config = dict(
    num_hidden_layers=12,
    hidden_size=192,
    n_experts=96,
    experts_per_token=6,
    d_expert=48,
    d_shared_expert=0,
    hidden_act='cubed_relu',
    moe_layers=[0, 1, 2, 3, 4, 5, 6, 7, 8, 9, 10, 11],
    router_score='softmax',
    normalize_top_k=True,
    routed_scale=1.0,
    balance_loss=0.0113,
    balance_bias=False,
    router_noise=0.1,
    router_logit_norm=1.5,
    init_std_router=0.0158,
    lr_router=0.000593,
    vocab_size=8192,
    norm='rmsnorm',
    norm_eps=1e-05,
    tie_word_embeddings=False,
    optimizer='soap_variant',
    learning_rate=0.0054,
    beta1=0.95,
    beta2=0.98,
    batch_tokens=65536,
    max_seq_len=2048,
    train_tokens=354600000,
    max_steps=5411,
    dataset='wikipedia_en',
)
Below are experts of layer 3 (counted from 0) of a mixture-of-experts language model. Rows are named router (the router's row for the expert), up (a neuron's input weights, with its number) and show model dimensions 128-191. Each number is 50 + 10 x the weight over its row's rms, rounded and kept within 0 to 99.
Before each expert's rows: a language model's description of what the expert responds to; "mostly gets" lists some tokens that are sent to it at least half of the time. This comes from a sample of Wikipedia text that the model never trained on.

# expert 46
Plural noun endings. Plural suffixes and time or group nouns ending a noun phrase, like -es, -ers, -ations, days, hours, season, members.
mostly gets: " area", " members", " games", "ations", " season", "ions"
router:56 58 38 65 37 59 48 32 49 63 55 59 42 54 64 34 46 49 51 49 45 43 32 41 44 30 56 74 45 43 50 48 64 44 53 33 62 46 46 60 35 47 46 48 63 60 50 42 68 40 49 54 73 58 44 55 43 50 64 34 53 72 42 55
up0:48 44 45 56 53 53 27 47 56 58 54 58 46 55 53 52 53 56 50 28 41 39 36 39 52 65 57 49 33 58 47 51 58 26 40 50 50 48 42 70 54 43 55 36 36 46 56 49 50 48 60 60 60 69 49 31 43 53 51 45 48 51 41 44
up1:45 42 59 60 50 38 43 56 54 54 59 49 50 54 34 43 32 50 45 68 60 41 54 63 48 42 41 57 40 45 52 49 58 37 30 58 66 52 61 55 38 43 36 56 29 56 47 51 79 38 47 41 49 51 55 58 47 52 66 50 56 34 55 75
up2:38 51 47 49 49 66 24 52 54 48 56 43 46 51 60 69 51 66 64 44 40 59 49 39 45 49 43 47 55 58 35 59 60 60 37 51 54 69 49 34 52 44 52 51 36 52 33 63 51 34 49 68 59 49 60 47 39 41 54 47 51 56 46 68
up3:46 28 58 51 36 70 49 43 58 64 45 50 48 37 53 56 59 53 63 52 50 31 44 32 42 43 60 43 31 61 61 37 38 55 50 54 69 39 40 48 43 47 40 41 48 42 51 53 51 60 46 49 48 52 43 47 46 49 59 26 53 43 58 39

# expert 58
Name-ending pieces. Middle and final pieces of personal and place names, such as Timm-ons, Mats-umoto, -berg, -ić, and common surnames like Smith, Jones.
mostly gets: "mond", " Brown", "iy", "ić", " Johnson", " Jones"
router:64 65 39 64 67 62 57 42 53 47 45 47 50 47 72 41 52 46 45 49 44 64 32 47 45 47 42 66 66 42 44 39 38 39 50 46 60 52 46 50 60 37 51 51 47 55 50 54 48 39 52 61 67 50 30 49 68 43 64 54 54 51 54 47
up0:48 48 57 39 48 55 35 53 60 29 53 46 37 55 61 47 37 53 52 49 71 50 56 56 30 47 51 60 68 58 43 52 54 60 30 39 69 42 52 56 56 62 53 44 56 44 42 52 43 45 54 62 41 49 37 60 48 56 44 49 48 39 31 72
up1:52 62 35 62 56 52 49 61 28 50 66 48 50 46 46 46 62 51 37 31 46 40 35 52 50 42 48 46 44 60 46 61 39 51 45 47 52 46 60 42 46 37 63 72 33 58 60 54 59 30 53 51 35 49 48 65 61 63 46 58 49 38 45 60
up2:57 55 56 60 53 28 67 52 60 77 36 62 63 61 53 36 47 71 37 42 30 56 57 66 60 62 61 45 60 48 59 46 39 40 54 56 59 40 49 53 40 46 32 38 43 54 51 56 40 53 52 49 49 49 41 45 39 57 58 44 66 63 63 51
up3:43 46 33 62 57 42 52 49 48 60 48 41 54 42 41 45 51 69 44 70 44 71 47 67 78 51 42 30 58 58 41 66 71 56 54 52 57 57 42 52 46 42 37 32 55 49 45 51 55 43 50 31 55 40 54 40 57 49 43 57 72 46 41 60

# expert 48
Mid-word fragments. Middle pieces of longer words and prefixes like ter in exterior, Super, inter, pro, plus odd byte fragments.
mostly gets: " Super", "oc", " pro", " inter", " redu", " super"
router:53 65 71 49 56 47 55 36 46 58 51 58 48 74 55 54 57 52 51 46 60 43 57 50 38 56 64 50 43 44 48 68 54 39 66 58 43 48 51 44 44 63 59 68 34 55 68 40 50 32 32 42 72 50 47 42 41 44 24 42 59 43 57 49
up0:68 42 58 37 60 49 47 67 58 45 70 47 44 41 60 61 60 41 49 63 38 46 62 37 47 43 63 55 59 53 56 70 46 57 54 41 41 51 67 56 42 48 56 83 49 66 42 50 43 51 49 33 52 58 45 55 46 32 31 55 41 51 56 57
up1:51 45 52 46 60 24 61 55 47 52 53 53 29 47 72 61 50 51 52 50 51 30 52 44 51 54 59 48 60 68 43 67 60 76 46 47 52 65 39 30 47 51 63 46 47 68 40 58 55 57 33 43 47 62 56 52 43 45 40 47 60 37 53 53
up2:45 55 54 48 52 64 53 48 36 65 72 59 46 46 44 50 52 42 35 63 66 59 63 42 43 53 57 44 52 38 46 49 37 38 41 60 41 37 62 61 65 79 51 46 42 49 37 52 44 41 51 55 55 42 55 51 50 68 36 46 48 50 42 49
up3:66 67 79 50 50 52 57 44 51 56 63 58 58 42 50 46 42 60 54 43 52 41 50 46 44 38 55 60 20 50 54 38 30 61 46 44 31 61 61 51 45 41 23 74 50 37 47 34 63 59 33 52 48 47 54 44 69 33 55 45 33 53 53 39

# expert 36
Foreign name endings. Vowel-rich word pieces ending non-English names, often Slavic, Greek or Romance, such as i, ik, ad, ari, ani.
mostly gets: "ari", "ani", "ai", "ara", "ali", "ka"
router:51 42 44 37 64 51 60 48 44 60 65 56 53 21 65 43 49 48 45 40 54 59 57 57 42 43 39 50 66 56 49 63 43 62 53 35 64 34 45 58 57 47 41 42 45 44 66 45 62 53 55 69 52 43 46 39 23 29 41 38 30 53 65 36
up0:46 32 59 60 42 51 59 46 46 53 39 38 69 43 29 50 52 39 52 59 50 38 56 32 35 53 49 48 55 48 35 53 61 51 51 56 44 36 45 57 42 30 47 50 54 46 53 59 52 39 52 40 52 52 42 36 54 33 30 39 34 63 48 48
up1:52 38 52 51 44 36 52 50 47 58 55 37 30 25 60 47 56 55 46 47 57 51 43 67 58 47 39 54 64 68 38 47 45 35 40 45 58 58 33 59 61 44 46 51 48 59 59 44 54 32 64 38 34 39 43 46 44 51 46 62 29 50 60 52
up2:37 30 38 72 38 48 43 40 70 57 54 41 56 38 36 41 44 42 51 52 54 44 52 46 53 55 36 48 44 48 42 55 34 60 51 59 48 26 34 68 66 45 59 51 42 47 48 51 58 56 70 43 35 55 51 51 45 55 59 54 53 63 43 49
up3:24 40 71 32 54 39 50 48 49 43 59 43 49 53 50 47 39 35 53 59 61 44 66 52 43 73 42 48 56 49 45 49 46 58 52 68 35 50 64 40 51 75 47 53 47 37 57 53 46 28 51 51 68 51 39 47 45 46 75 26 51 48 58 43

# expert 47
Digits in tables. Single digits, especially 0, inside numeric table cells and figures, plus word starts after an opening parenthesis like (university, (until.
mostly gets: " Jr", " person", " equ", " vol", " Un", "["
router:56 57 59 58 59 50 41 48 60 60 54 46 55 71 60 38 47 52 53 58 56 44 61 46 50 35 48 44 27 48 54 59 39 44 53 54 54 47 51 43 42 42 42 63 79 49 32 52 47 39 43 49 60 62 52 56 48 58 56 43 66 43 46 41
up0:39 34 51 44 69 58 44 65 60 38 37 27 38 61 40 57 38 48 49 51 57 52 65 52 43 25 65 64 56 35 67 44 54 50 48 47 33 41 47 34 67 50 48 58 56 49 74 68 61 41 41 60 48 61 46 37 48 49 55 70 43 46 56 35
up1:48 53 57 32 49 49 50 52 50 42 57 48 56 45 43 37 49 49 60 58 57 50 50 58 68 50 41 54 61 40 41 38 39 82 45 57 41 61 63 49 51 44 43 45 72 49 39 35 58 56 28 48 60 52 55 45 60 42 49 35 41 47 49 60
up2:54 47 70 41 51 59 42 46 57 69 50 45 54 58 53 67 43 56 51 61 54 52 46 58 45 53 57 55 42 44 63 60 54 39 55 54 56 76 53 62 59 46 39 59 50 67 33 64 51 52 65 51 39 53 38 50 27 46 53 51 58 50 50 56
up3:43 50 74 41 45 44 42 62 50 38 50 44 57 66 47 53 56 57 52 68 50 62 66 61 50 47 49 53 43 43 46 42 60 58 54 57 54 59 49 41 49 56 43 55 47 63 34 54 56 53 73 58 43 48 41 51 45 56 47 52 65 38 52 75

# expert 37
Abstract head nouns. Common nouns after the, his or their, such as life, career, end, role, success, including word-start pieces like occas-, clos-, portray-.
mostly gets: " life", " primary", " good", " main", " success", " media"
router:49 52 49 69 34 38 45 51 73 57 49 58 56 58 49 45 29 59 55 59 40 51 47 38 51 34 53 49 56 47 53 49 36 63 46 44 44 55 65 50 38 49 39 49 54 50 49 53 64 44 51 45 48 70 44 40 50 63 52 43 42 46 40 49
up0:57 43 45 66 39 53 40 46 41 53 54 54 30 55 53 41 41 48 30 61 63 52 57 48 44 49 75 58 45 45 45 56 61 50 52 71 47 39 60 55 46 61 53 51 54 44 65 40 40 58 55 43 56 59 38 50 63 43 46 41 43 47 47 62
up1:39 45 47 26 47 54 55 38 46 29 56 58 55 61 41 52 49 73 49 45 41 53 46 35 28 49 71 62 39 48 53 40 44 49 54 51 46 56 54 52 45 51 52 36 63 62 57 46 44 57 53 60 52 69 30 53 48 51 66 55 34 47 46 21
up2:55 45 50 51 42 56 38 59 46 40 26 44 59 61 38 52 38 50 42 53 50 36 53 36 72 54 61 63 53 60 41 68 52 44 55 38 59 46 49 63 49 54 49 54 49 40 58 49 52 30 52 52 56 43 51 68 46 63 51 60 45 56 56 26
up3:48 60 45 58 56 55 45 41 52 74 22 41 55 61 65 53 53 47 44 35 60 51 55 59 47 30 25 38 37 51 66 51 34 64 51 53 48 48 47 56 40 60 44 45 34 56 35 64 37 58 57 48 57 44 53 38 56 44 25 38 49 51 53 61

# expert 19
Table row starts. Pipe separators in Markdown tables, especially the second pipe opening election-result and career-stats rows, plus units like lb, age, born.
mostly gets: "%;", " -;", " |", " age", " ×", " sq"
router:56 34 37 47 36 34 51 49 49 71 67 48 32 57 53 59 49 59 38 46 47 54 70 39 64 56 41 63 44 39 55 66 58 65 38 51 53 47 56 44 50 45 60 47 43 59 49 42 51 51 82 51 62 59 52 39 51 50 32 31 47 58 72 57
up0:57 61 57 67 60 44 36 66 53 48 67 64 50 37 48 33 54 52 39 70 46 60 59 43 61 44 30 49 37 54 65 84 61 47 70 49 38 36 48 54 47 57 46 49 58 40 49 46 47 44 29 34 47 52 53 64 36 42 45 44 70 43 61 51
up1:47 40 38 52 54 42 54 60 47 55 50 55 34 38 32 75 54 58 42 50 59 44 40 75 59 48 55 27 56 56 67 65 44 54 50 30 47 47 53 64 34 59 47 69 51 61 37 45 55 42 48 57 34 49 54 57 71 51 50 51 36 64 56 36
up2:57 54 55 46 28 47 45 45 54 42 62 30 70 49 61 45 57 39 44 64 60 54 48 54 51 49 57 62 50 41 35 60 50 58 25 41 50 43 37 66 49 42 56 46 54 43 40 44 53 43 45 44 61 30 55 60 60 48 51 28 27 36 41 63
up3:60 35 47 47 50 27 53 47 55 50 51 44 43 53 47 27 59 55 56 46 54 48 45 53 34 37 52 37 53 37 46 34 79 46 31 57 47 44 44 45 56 46 46 32 37 54 48 54 44 54 47 47 66 57 61 43 34 56 53 58 53 41 51 37

# expert 27
Word-initial fragments, music credits. Opening pieces of longer words like rec(ipient), psych(opath), t(unnel), plus band-credit words guitar, vocals, bass, and spaces in score tables.
mostly gets: " rec", " guitar", " vocals", " co", " According", "ymn"
router:63 53 47 43 58 32 47 50 55 50 52 45 55 64 59 49 49 46 55 53 61 32 66 43 42 53 49 40 53 41 56 53 55 56 64 50 51 29 40 39 39 60 40 75 30 49 62 43 66 63 39 39 61 45 63 53 43 59 52 44 58 57 41 54
up0:66 57 46 55 47 36 57 63 56 59 53 49 58 42 40 72 47 51 55 32 54 39 57 57 33 46 40 49 44 42 24 42 57 51 59 57 39 42 62 42 51 53 42 47 35 51 55 56 44 55 61 40 55 42 48 40 75 47 55 42 61 55 63 69
up1:48 42 41 51 42 49 30 67 39 39 51 32 48 58 59 57 54 64 45 42 42 59 45 56 29 64 55 57 48 48 45 54 60 37 66 40 44 43 42 39 51 49 47 53 39 52 52 41 49 24 69 29 51 55 47 51 44 58 58 53 59 46 46 51
up2:45 40 29 61 40 41 46 58 47 57 40 75 51 46 44 51 43 62 49 35 56 49 58 58 38 57 53 55 39 40 58 61 60 50 47 55 69 37 52 50 36 41 45 46 47 41 43 45 42 35 53 58 51 62 52 72 43 32 53 55 41 45 60 33
up3:47 64 59 52 49 56 43 61 65 42 49 39 33 50 49 40 55 45 47 55 60 32 42 39 54 69 52 52 49 33 38 57 56 39 54 53 54 70 37 46 49 56 45 55 32 65 50 57 67 53 45 48 52 62 47 49 42 41 56 37 37 39 57 31

# expert 23
Copula after subject. Linking verbs and prepositions after a sentence's subject, especially is/was opening definitions like "is a live album", plus became, as, of.
mostly gets: " was", " became", " is", " As", " began", " won"
router:59 35 47 51 57 64 52 40 32 54 42 28 62 70 52 56 59 46 49 36 43 32 29 64 50 48 24 30 21 49 47 58 56 41 27 58 48 46 36 37 64 47 50 51 46 32 51 56 55 45 51 71 47 63 49 54 47 55 49 49 64 42 57 39
up0:54 57 38 71 50 39 61 56 43 62 51 54 58 58 35 53 61 43 55 32 49 59 58 64 42 58 34 48 51 12 49 24 30 50 49 45 47 60 43 32 56 37 53 52 49 40 51 63 54 46 62 58 60 44 61 28 48 56 34 49 55 58 42 42
up1:37 55 59 50 45 56 29 44 38 64 50 46 50 50 42 48 57 58 65 26 49 53 42 58 20 52 54 42 40 50 35 51 61 62 45 47 52 49 64 49 71 34 38 49 55 57 56 29 69 48 53 48 50 54 46 55 42 43 58 64 58 40 48 51
up2:46 58 62 45 56 62 68 35 44 60 57 44 41 49 67 61 52 28 67 41 61 52 45 58 56 46 50 57 48 41 50 47 66 44 61 59 53 43 65 34 44 56 48 50 47 37 54 45 50 41 63 55 58 42 48 79 63 43 41 46 54 66 64 52
up3:60 71 54 54 57 42 30 36 47 64 50 44 62 49 43 53 31 41 44 38 46 47 57 51 70 44 63 52 44 61 41 51 50 32 45 46 44 63 28 59 58 53 64 51 57 64 48 42 47 49 41 48 40 51 61 43 47 66 38 40 57 37 55 49

# expert 52
Table pipes, field colons. Leading pipes of Markdown table rows, colons after infobox field names like Species: or Established:, and sentence-initial In, On.
mostly gets: "|", "In", "On", " including", " During", " Animalia"
router:45 45 52 54 58 61 49 40 47 62 44 59 33 48 22 74 41 27 43 65 36 63 51 45 52 53 54 67 43 53 46 33 54 55 62 53 67 36 30 44 49 59 57 54 67 67 47 39 33 42 56 46 41 60 45 47 51 47 46 45 42 58 54 63
up0:64 39 45 59 43 24 44 39 41 41 48 37 53 43 48 52 58 64 50 49 37 43 58 58 49 50 43 51 52 48 51 41 42 56 35 69 56 41 49 56 56 64 66 55 36 41 34 67 49 47 62 58 49 50 53 63 43 28 61 53 63 56 60 52
up1:67 37 28 52 31 55 84 63 59 58 49 58 39 57 59 56 51 34 37 55 44 64 42 39 65 53 46 48 56 59 51 63 53 47 66 55 52 52 47 50 57 50 59 24 50 52 51 58 54 63 49 48 46 45 45 52 30 43 60 47 35 41 32 50
up2:42 33 40 51 59 55 72 53 39 47 48 49 64 46 39 63 41 43 67 54 67 60 54 48 57 59 44 71 55 36 52 50 69 62 49 39 64 52 53 47 59 55 41 40 26 37 55 46 62 63 42 63 34 50 56 47 66 44 61 44 47 35 33 72
up3:63 40 49 42 46 67 61 59 56 48 67 51 61 60 43 42 60 36 42 63 36 50 48 36 78 53 61 62 55 52 45 33 60 49 64 51 36 45 55 52 60 39 40 55 58 58 47 58 52 45 36 39 45 52 63 43 57 50 59 58 62 42 25 39

# expert 54
Biography career verbs. He/she and verbs like won, joined, became, served in sports and career narratives about seasons, clubs and teams.
mostly gets: " won", " worked", " went", " began", " became", " he"
router:44 38 49 47 36 35 51 39 40 52 35 23 38 27 58 36 61 59 55 41 57 54 51 63 51 48 37 33 30 36 70 39 48 46 38 50 48 65 49 35 55 40 62 49 31 46 45 52 61 54 55 42 52 51 43 48 47 36 52 42 46 70 50 61
up0:59 35 62 68 49 29 44 63 32 56 50 41 46 35 42 42 63 36 49 51 45 55 55 41 57 54 46 44 25 23 47 42 52 48 54 56 55 48 64 39 38 47 52 34 26 45 43 62 53 49 41 49 58 60 64 60 58 47 44 47 56 48 46 35
up1:45 52 60 46 61 34 67 60 51 48 49 44 68 58 45 46 47 26 48 39 58 47 44 69 65 44 51 60 46 42 50 41 41 42 51 57 47 66 54 41 48 51 52 59 49 37 48 31 67 34 45 57 54 42 59 31 54 58 38 32 63 44 32 70
up2:54 70 55 44 47 64 36 53 72 33 47 40 47 44 53 63 46 65 59 73 50 53 58 57 42 48 49 41 50 48 44 31 38 43 50 30 44 52 42 67 54 41 53 46 56 36 31 46 49 34 40 43 41 36 44 53 40 55 57 49 49 41 33 55
up3:56 48 54 54 34 28 56 42 55 45 54 46 48 40 60 54 49 37 56 40 60 56 55 62 65 45 62 46 58 53 49 58 34 49 35 42 38 59 40 69 64 36 54 43 59 42 39 54 48 46 42 49 61 68 65 54 35 43 50 33 39 40 46 79

# expert 31
Ordinals before album. Ordinals and the before album, single or film nouns in music and film lead sentences, e.g. the first, second, is the fourth.
mostly gets: " first", " second", " last", " Original", " Best", " original"
router:62 65 44 48 42 37 46 41 57 38 68 49 25 48 62 56 37 49 60 58 52 46 52 62 38 46 50 42 60 69 33 27 37 56 41 46 39 72 42 41 37 36 40 42 50 40 55 37 45 53 42 52 48 53 70 49 41 58 45 42 40 49 50 70
up0:54 51 65 44 55 37 50 44 69 45 57 44 61 53 63 48 53 44 50 41 42 36 59 39 41 53 47 47 59 65 44 24 42 46 63 51 47 53 42 61 24 41 31 50 54 38 36 58 42 62 33 50 55 48 52 47 40 57 48 49 46 50 60 65
up1:52 58 38 54 60 46 34 44 42 41 43 44 52 54 47 43 35 51 54 53 55 35 32 61 52 65 64 45 54 39 41 46 47 35 52 65 37 44 47 39 36 60 55 48 60 53 45 37 70 43 41 32 36 29 56 67 42 35 46 56 43 39 54 60
up2:63 44 33 42 53 53 49 65 44 61 48 33 51 44 52 52 43 40 62 45 54 47 45 44 24 48 52 62 49 58 53 45 47 51 38 66 58 46 47 60 52 39 53 59 50 61 45 37 47 47 50 59 62 52 50 51 42 39 53 39 46 69 35 67
up3:52 31 34 64 42 52 45 54 32 65 35 60 54 59 55 57 50 61 50 60 53 52 60 37 44 47 45 57 41 68 47 51 39 52 33 58 45 57 38 70 53 48 67 42 52 66 63 44 58 50 50 57 48 46 72 46 55 39 36 39 40 79 49 48

# expert 12
Personal names, conjunctions. Given names like William, John, Charles, pieces inside surnames, and the words and or & joining names of people or firms.
mostly gets: " William", " Charles", " Richard", " David", " Henry", " James"
router:62 54 44 56 53 39 49 46 38 47 45 51 39 38 60 34 35 51 35 30 58 51 32 63 40 43 53 50 49 50 45 51 43 60 47 35 55 66 64 55 55 50 50 38 54 43 68 66 53 39 48 52 48 39 54 44 74 34 36 38 42 40 67 42
up0:55 46 47 69 53 42 55 46 74 72 52 38 54 54 47 37 54 42 58 37 42 57 47 52 42 61 65 47 58 50 37 35 49 33 44 55 44 41 46 51 21 36 70 49 49 63 50 55 42 68 55 45 48 42 49 44 73 51 42 43 52 60 36 57
up1:42 50 54 37 60 36 49 44 61 36 47 54 47 78 50 52 43 58 40 42 46 44 43 39 55 38 46 46 64 48 49 50 63 55 46 44 42 43 67 74 55 54 62 45 42 34 68 63 38 37 54 47 44 43 55 41 42 41 54 57 57 46 28 64
up2:45 62 44 41 58 41 44 47 51 50 57 52 56 52 55 61 47 46 32 57 32 37 54 66 38 34 66 36 50 55 31 35 65 39 47 39 59 72 46 43 44 42 61 52 52 46 39 54 50 54 38 39 65 60 57 71 44 38 49 50 28 55 57 51
up3:72 65 43 36 53 37 55 55 35 59 54 65 48 65 50 47 47 53 47 40 36 68 47 47 55 31 37 54 22 54 49 66 59 51 46 36 38 57 45 48 58 59 62 34 59 55 49 69 54 59 66 63 47 47 33 60 41 48 42 53 48 58 53 72

# expert 21
Personal first names. Given names of people, or their first pieces, in cast lists, credits and sports results, such as Robert, Michael, Paul-a, Olivia, Henry.
mostly gets: " Robert", " William", " Steve", " Larry", " Michael", " Mike"
router:56 50 46 41 50 22 62 50 67 60 66 53 41 63 56 48 49 49 40 33 38 62 55 53 41 37 58 48 64 33 39 66 54 59 74 57 58 49 47 63 57 56 52 34 47 44 60 46 40 59 58 56 44 41 45 35 52 30 48 36 58 48 36 48
up0:47 57 38 67 58 44 54 40 68 43 36 52 45 63 52 34 58 57 58 43 58 50 60 57 51 49 58 47 39 47 48 45 51 33 74 28 50 50 38 50 39 55 43 67 38 47 36 25 42 73 44 61 46 60 57 51 48 45 51 59 47 52 57 50
up1:41 55 58 45 36 55 40 45 73 55 47 50 64 41 52 36 33 48 66 52 43 62 52 62 45 53 52 55 60 62 33 51 43 57 35 59 34 57 41 60 41 43 69 60 62 52 68 38 64 45 52 55 52 65 52 64 51 47 43 60 64 31 45 39
up2:52 28 40 56 68 53 62 52 52 50 62 46 67 59 57 30 54 59 49 35 48 36 62 66 40 56 60 47 43 47 46 49 58 42 38 47 33 42 53 59 48 61 48 40 49 50 40 55 21 34 43 43 35 39 40 51 48 49 37 47 43 56 57 58
up3:55 45 37 36 54 52 45 48 51 69 45 46 44 59 52 69 41 54 51 70 49 59 40 45 58 65 49 40 46 38 62 60 60 60 37 48 62 49 48 58 55 34 54 36 46 30 33 55 38 51 52 35 65 34 49 51 66 54 57 48 49 38 42 40

# expert 11
Infobox field labels. Field names in infobox and taxobox lists before a colon, such as Born, Genus, Clade, Language, plus table separators and cells.
mostly gets: "|---|---|---|---|", " Genus", " Species", " Website", " Born", " Died"
router:38 43 37 55 44 60 45 44 37 49 40 67 50 61 69 62 60 56 38 43 58 28 51 52 68 59 40 55 48 33 41 62 47 44 56 41 61 55 50 40 57 48 44 59 45 57 54 56 50 51 52 61 43 47 49 66 51 56 60 16 46 34 40 43
up0:39 40 46 43 46 46 48 37 57 41 45 62 41 57 62 60 78 44 49 57 40 53 36 40 44 48 58 63 46 49 41 66 48 27 64 51 40 61 41 46 43 41 63 43 57 47 42 56 54 46 45 46 62 58 32 43 49 40 50 42 63 51 53 54
up1:57 36 66 50 41 69 52 68 58 49 51 55 54 50 52 53 40 53 49 57 35 62 59 26 65 44 40 44 61 44 49 57 21 60 53 58 50 65 54 63 49 40 48 51 48 72 49 44 55 62 46 50 45 76 36 53 53 42 56 48 55 40 57 51
up2:42 43 53 42 41 57 56 55 50 47 31 49 39 58 40 51 34 41 47 56 41 37 47 58 68 45 40 57 39 43 50 55 37 55 57 59 54 68 54 41 78 52 49 47 36 44 33 59 52 58 38 34 38 46 42 36 40 34 55 45 70 51 60 42
up3:45 61 58 64 40 59 41 53 58 46 56 62 50 49 50 54 56 79 32 69 55 39 39 48 66 50 56 48 65 50 48 44 46 36 47 44 39 53 41 64 33 37 51 56 46 51 57 58 57 61 40 54 42 44 42 68 58 40 61 57 49 35 36 59

# expert 28
Verb starts after to. Function words and first pieces of verbs after to, would or can, such as impro(ve), comp(ensate), for, be, not.
mostly gets: " could", " would", " for", " without", " not", " being"
router:44 55 57 64 51 67 61 44 48 50 37 61 52 52 51 50 56 39 49 64 32 46 43 57 60 55 34 47 40 56 49 35 45 55 40 55 51 56 52 37 59 55 33 48 49 46 35 52 58 40 54 42 40 53 54 62 61 44 37 46 52 42 53 60
up0:39 57 49 49 41 53 53 45 39 48 53 53 56 36 50 57 60 44 58 46 55 54 58 68 59 44 54 52 36 58 40 44 41 50 50 44 48 49 59 52 44 69 46 43 58 53 64 50 50 43 41 42 38 36 45 58 75 40 62 50 52 42 43 45
up1:52 37 44 34 65 37 47 29 41 68 53 55 29 62 43 32 48 46 58 69 63 56 51 53 60 51 51 56 50 60 49 62 64 52 60 51 73 58 43 40 52 31 70 64 57 41 51 42 61 61 57 42 47 56 46 64 45 41 56 33 61 50 62 33
up2:46 50 54 56 40 54 32 31 50 56 58 34 51 57 63 60 56 54 45 38 46 56 57 60 59 49 57 47 66 52 50 41 48 70 51 72 49 44 37 40 47 61 46 42 37 66 21 64 46 61 59 66 42 58 60 38 46 60 30 59 47 59 36 46
up3:55 52 40 39 55 54 37 55 54 59 36 36 66 47 53 59 36 66 45 58 37 51 42 53 33 46 49 32 54 59 60 41 58 38 50 58 52 50 49 61 26 42 52 57 51 49 42 48 43 52 54 54 50 62 53 47 67 28 34 46 49 57 43 64

# expert 50
Abstract nouns and suffixes. Abstract nouns and noun-forming suffixes after articles or adjectives, such as -ment, -ity, -ism, development, history, power, education.
mostly gets: "ment", " life", " development", " power", "ism", " education"
router:44 53 44 63 55 58 64 56 74 45 38 48 43 50 60 33 42 33 52 44 39 28 48 45 46 49 47 81 53 65 58 51 45 51 44 43 57 48 43 59 46 53 44 52 51 52 56 40 43 50 51 49 55 83 38 42 63 59 48 50 69 53 54 44
up0:51 54 59 46 44 63 54 70 52 55 53 39 44 51 48 52 48 60 73 58 59 70 47 44 46 52 60 52 65 38 48 68 45 51 42 55 50 51 42 61 42 63 52 69 32 52 52 42 46 45 65 46 47 49 46 65 53 52 49 44 58 33 48 43
up1:58 42 51 59 43 37 48 45 47 43 52 69 68 37 50 46 67 43 45 60 51 54 59 63 34 37 58 54 40 52 52 51 67 40 53 56 43 69 53 27 53 40 66 75 56 49 62 35 54 50 57 62 60 40 49 52 50 64 50 45 34 36 46 58
up2:32 57 64 58 42 51 52 58 48 49 41 59 45 47 46 37 44 65 37 57 43 60 60 39 48 44 49 44 57 52 54 53 46 26 52 63 55 49 54 51 31 66 62 55 38 40 45 41 66 50 70 49 53 39 45 55 45 48 36 49 64 51 33 33
up3:59 38 60 65 56 51 58 43 60 62 56 49 49 44 35 51 60 56 45 64 42 52 35 60 71 53 60 30 65 31 50 48 55 42 43 59 49 38 58 36 39 40 52 49 61 39 50 38 63 39 56 59 54 43 66 20 57 58 42 55 48 61 42 53

# expert 51
Table cell separators. Pipe characters dividing table cells and headers in sports, election and results tables, also semicolons and slashes between cell values.
mostly gets: " -;", "%;", " —;", " |", ";", " /"
router:58 42 57 49 57 27 62 51 40 56 62 34 35 54 50 65 49 42 37 40 62 56 60 36 58 48 52 50 40 52 64 27 59 48 43 55 52 48 32 50 49 62 60 57 48 71 65 33 51 73 40 55 47 39 64 39 56 44 35 49 49 56 61 50
up0:61 51 47 54 58 48 57 43 33 48 45 40 49 70 43 37 47 55 74 52 42 34 61 61 52 57 64 60 37 46 49 58 38 43 53 59 73 35 53 56 62 49 54 69 49 70 53 46 60 49 50 35 48 40 34 52 47 52 45 53 59 62 59 61
up1:58 46 59 46 34 47 44 47 61 46 52 56 48 34 55 60 55 35 62 53 50 52 44 24 46 39 44 53 44 45 64 54 57 54 42 41 51 37 57 53 39 29 58 52 74 43 55 40 44 61 50 45 45 35 51 38 48 44 42 52 47 59 53 39
up2:20 35 48 50 39 50 47 53 52 62 42 63 47 37 44 53 32 60 43 43 42 40 64 54 64 39 40 29 33 38 61 52 50 36 52 69 63 55 38 54 48 65 37 48 40 57 62 37 45 40 50 47 46 60 40 47 46 41 60 62 43 43 38 35
up3:53 41 35 61 39 48 36 57 45 59 53 41 56 34 34 57 31 51 54 63 54 48 51 41 59 46 40 56 58 36 57 34 56 64 49 45 55 48 60 62 50 40 53 59 41 25 54 57 42 49 59 57 27 51 55 26 57 52 58 46 61 60 47 45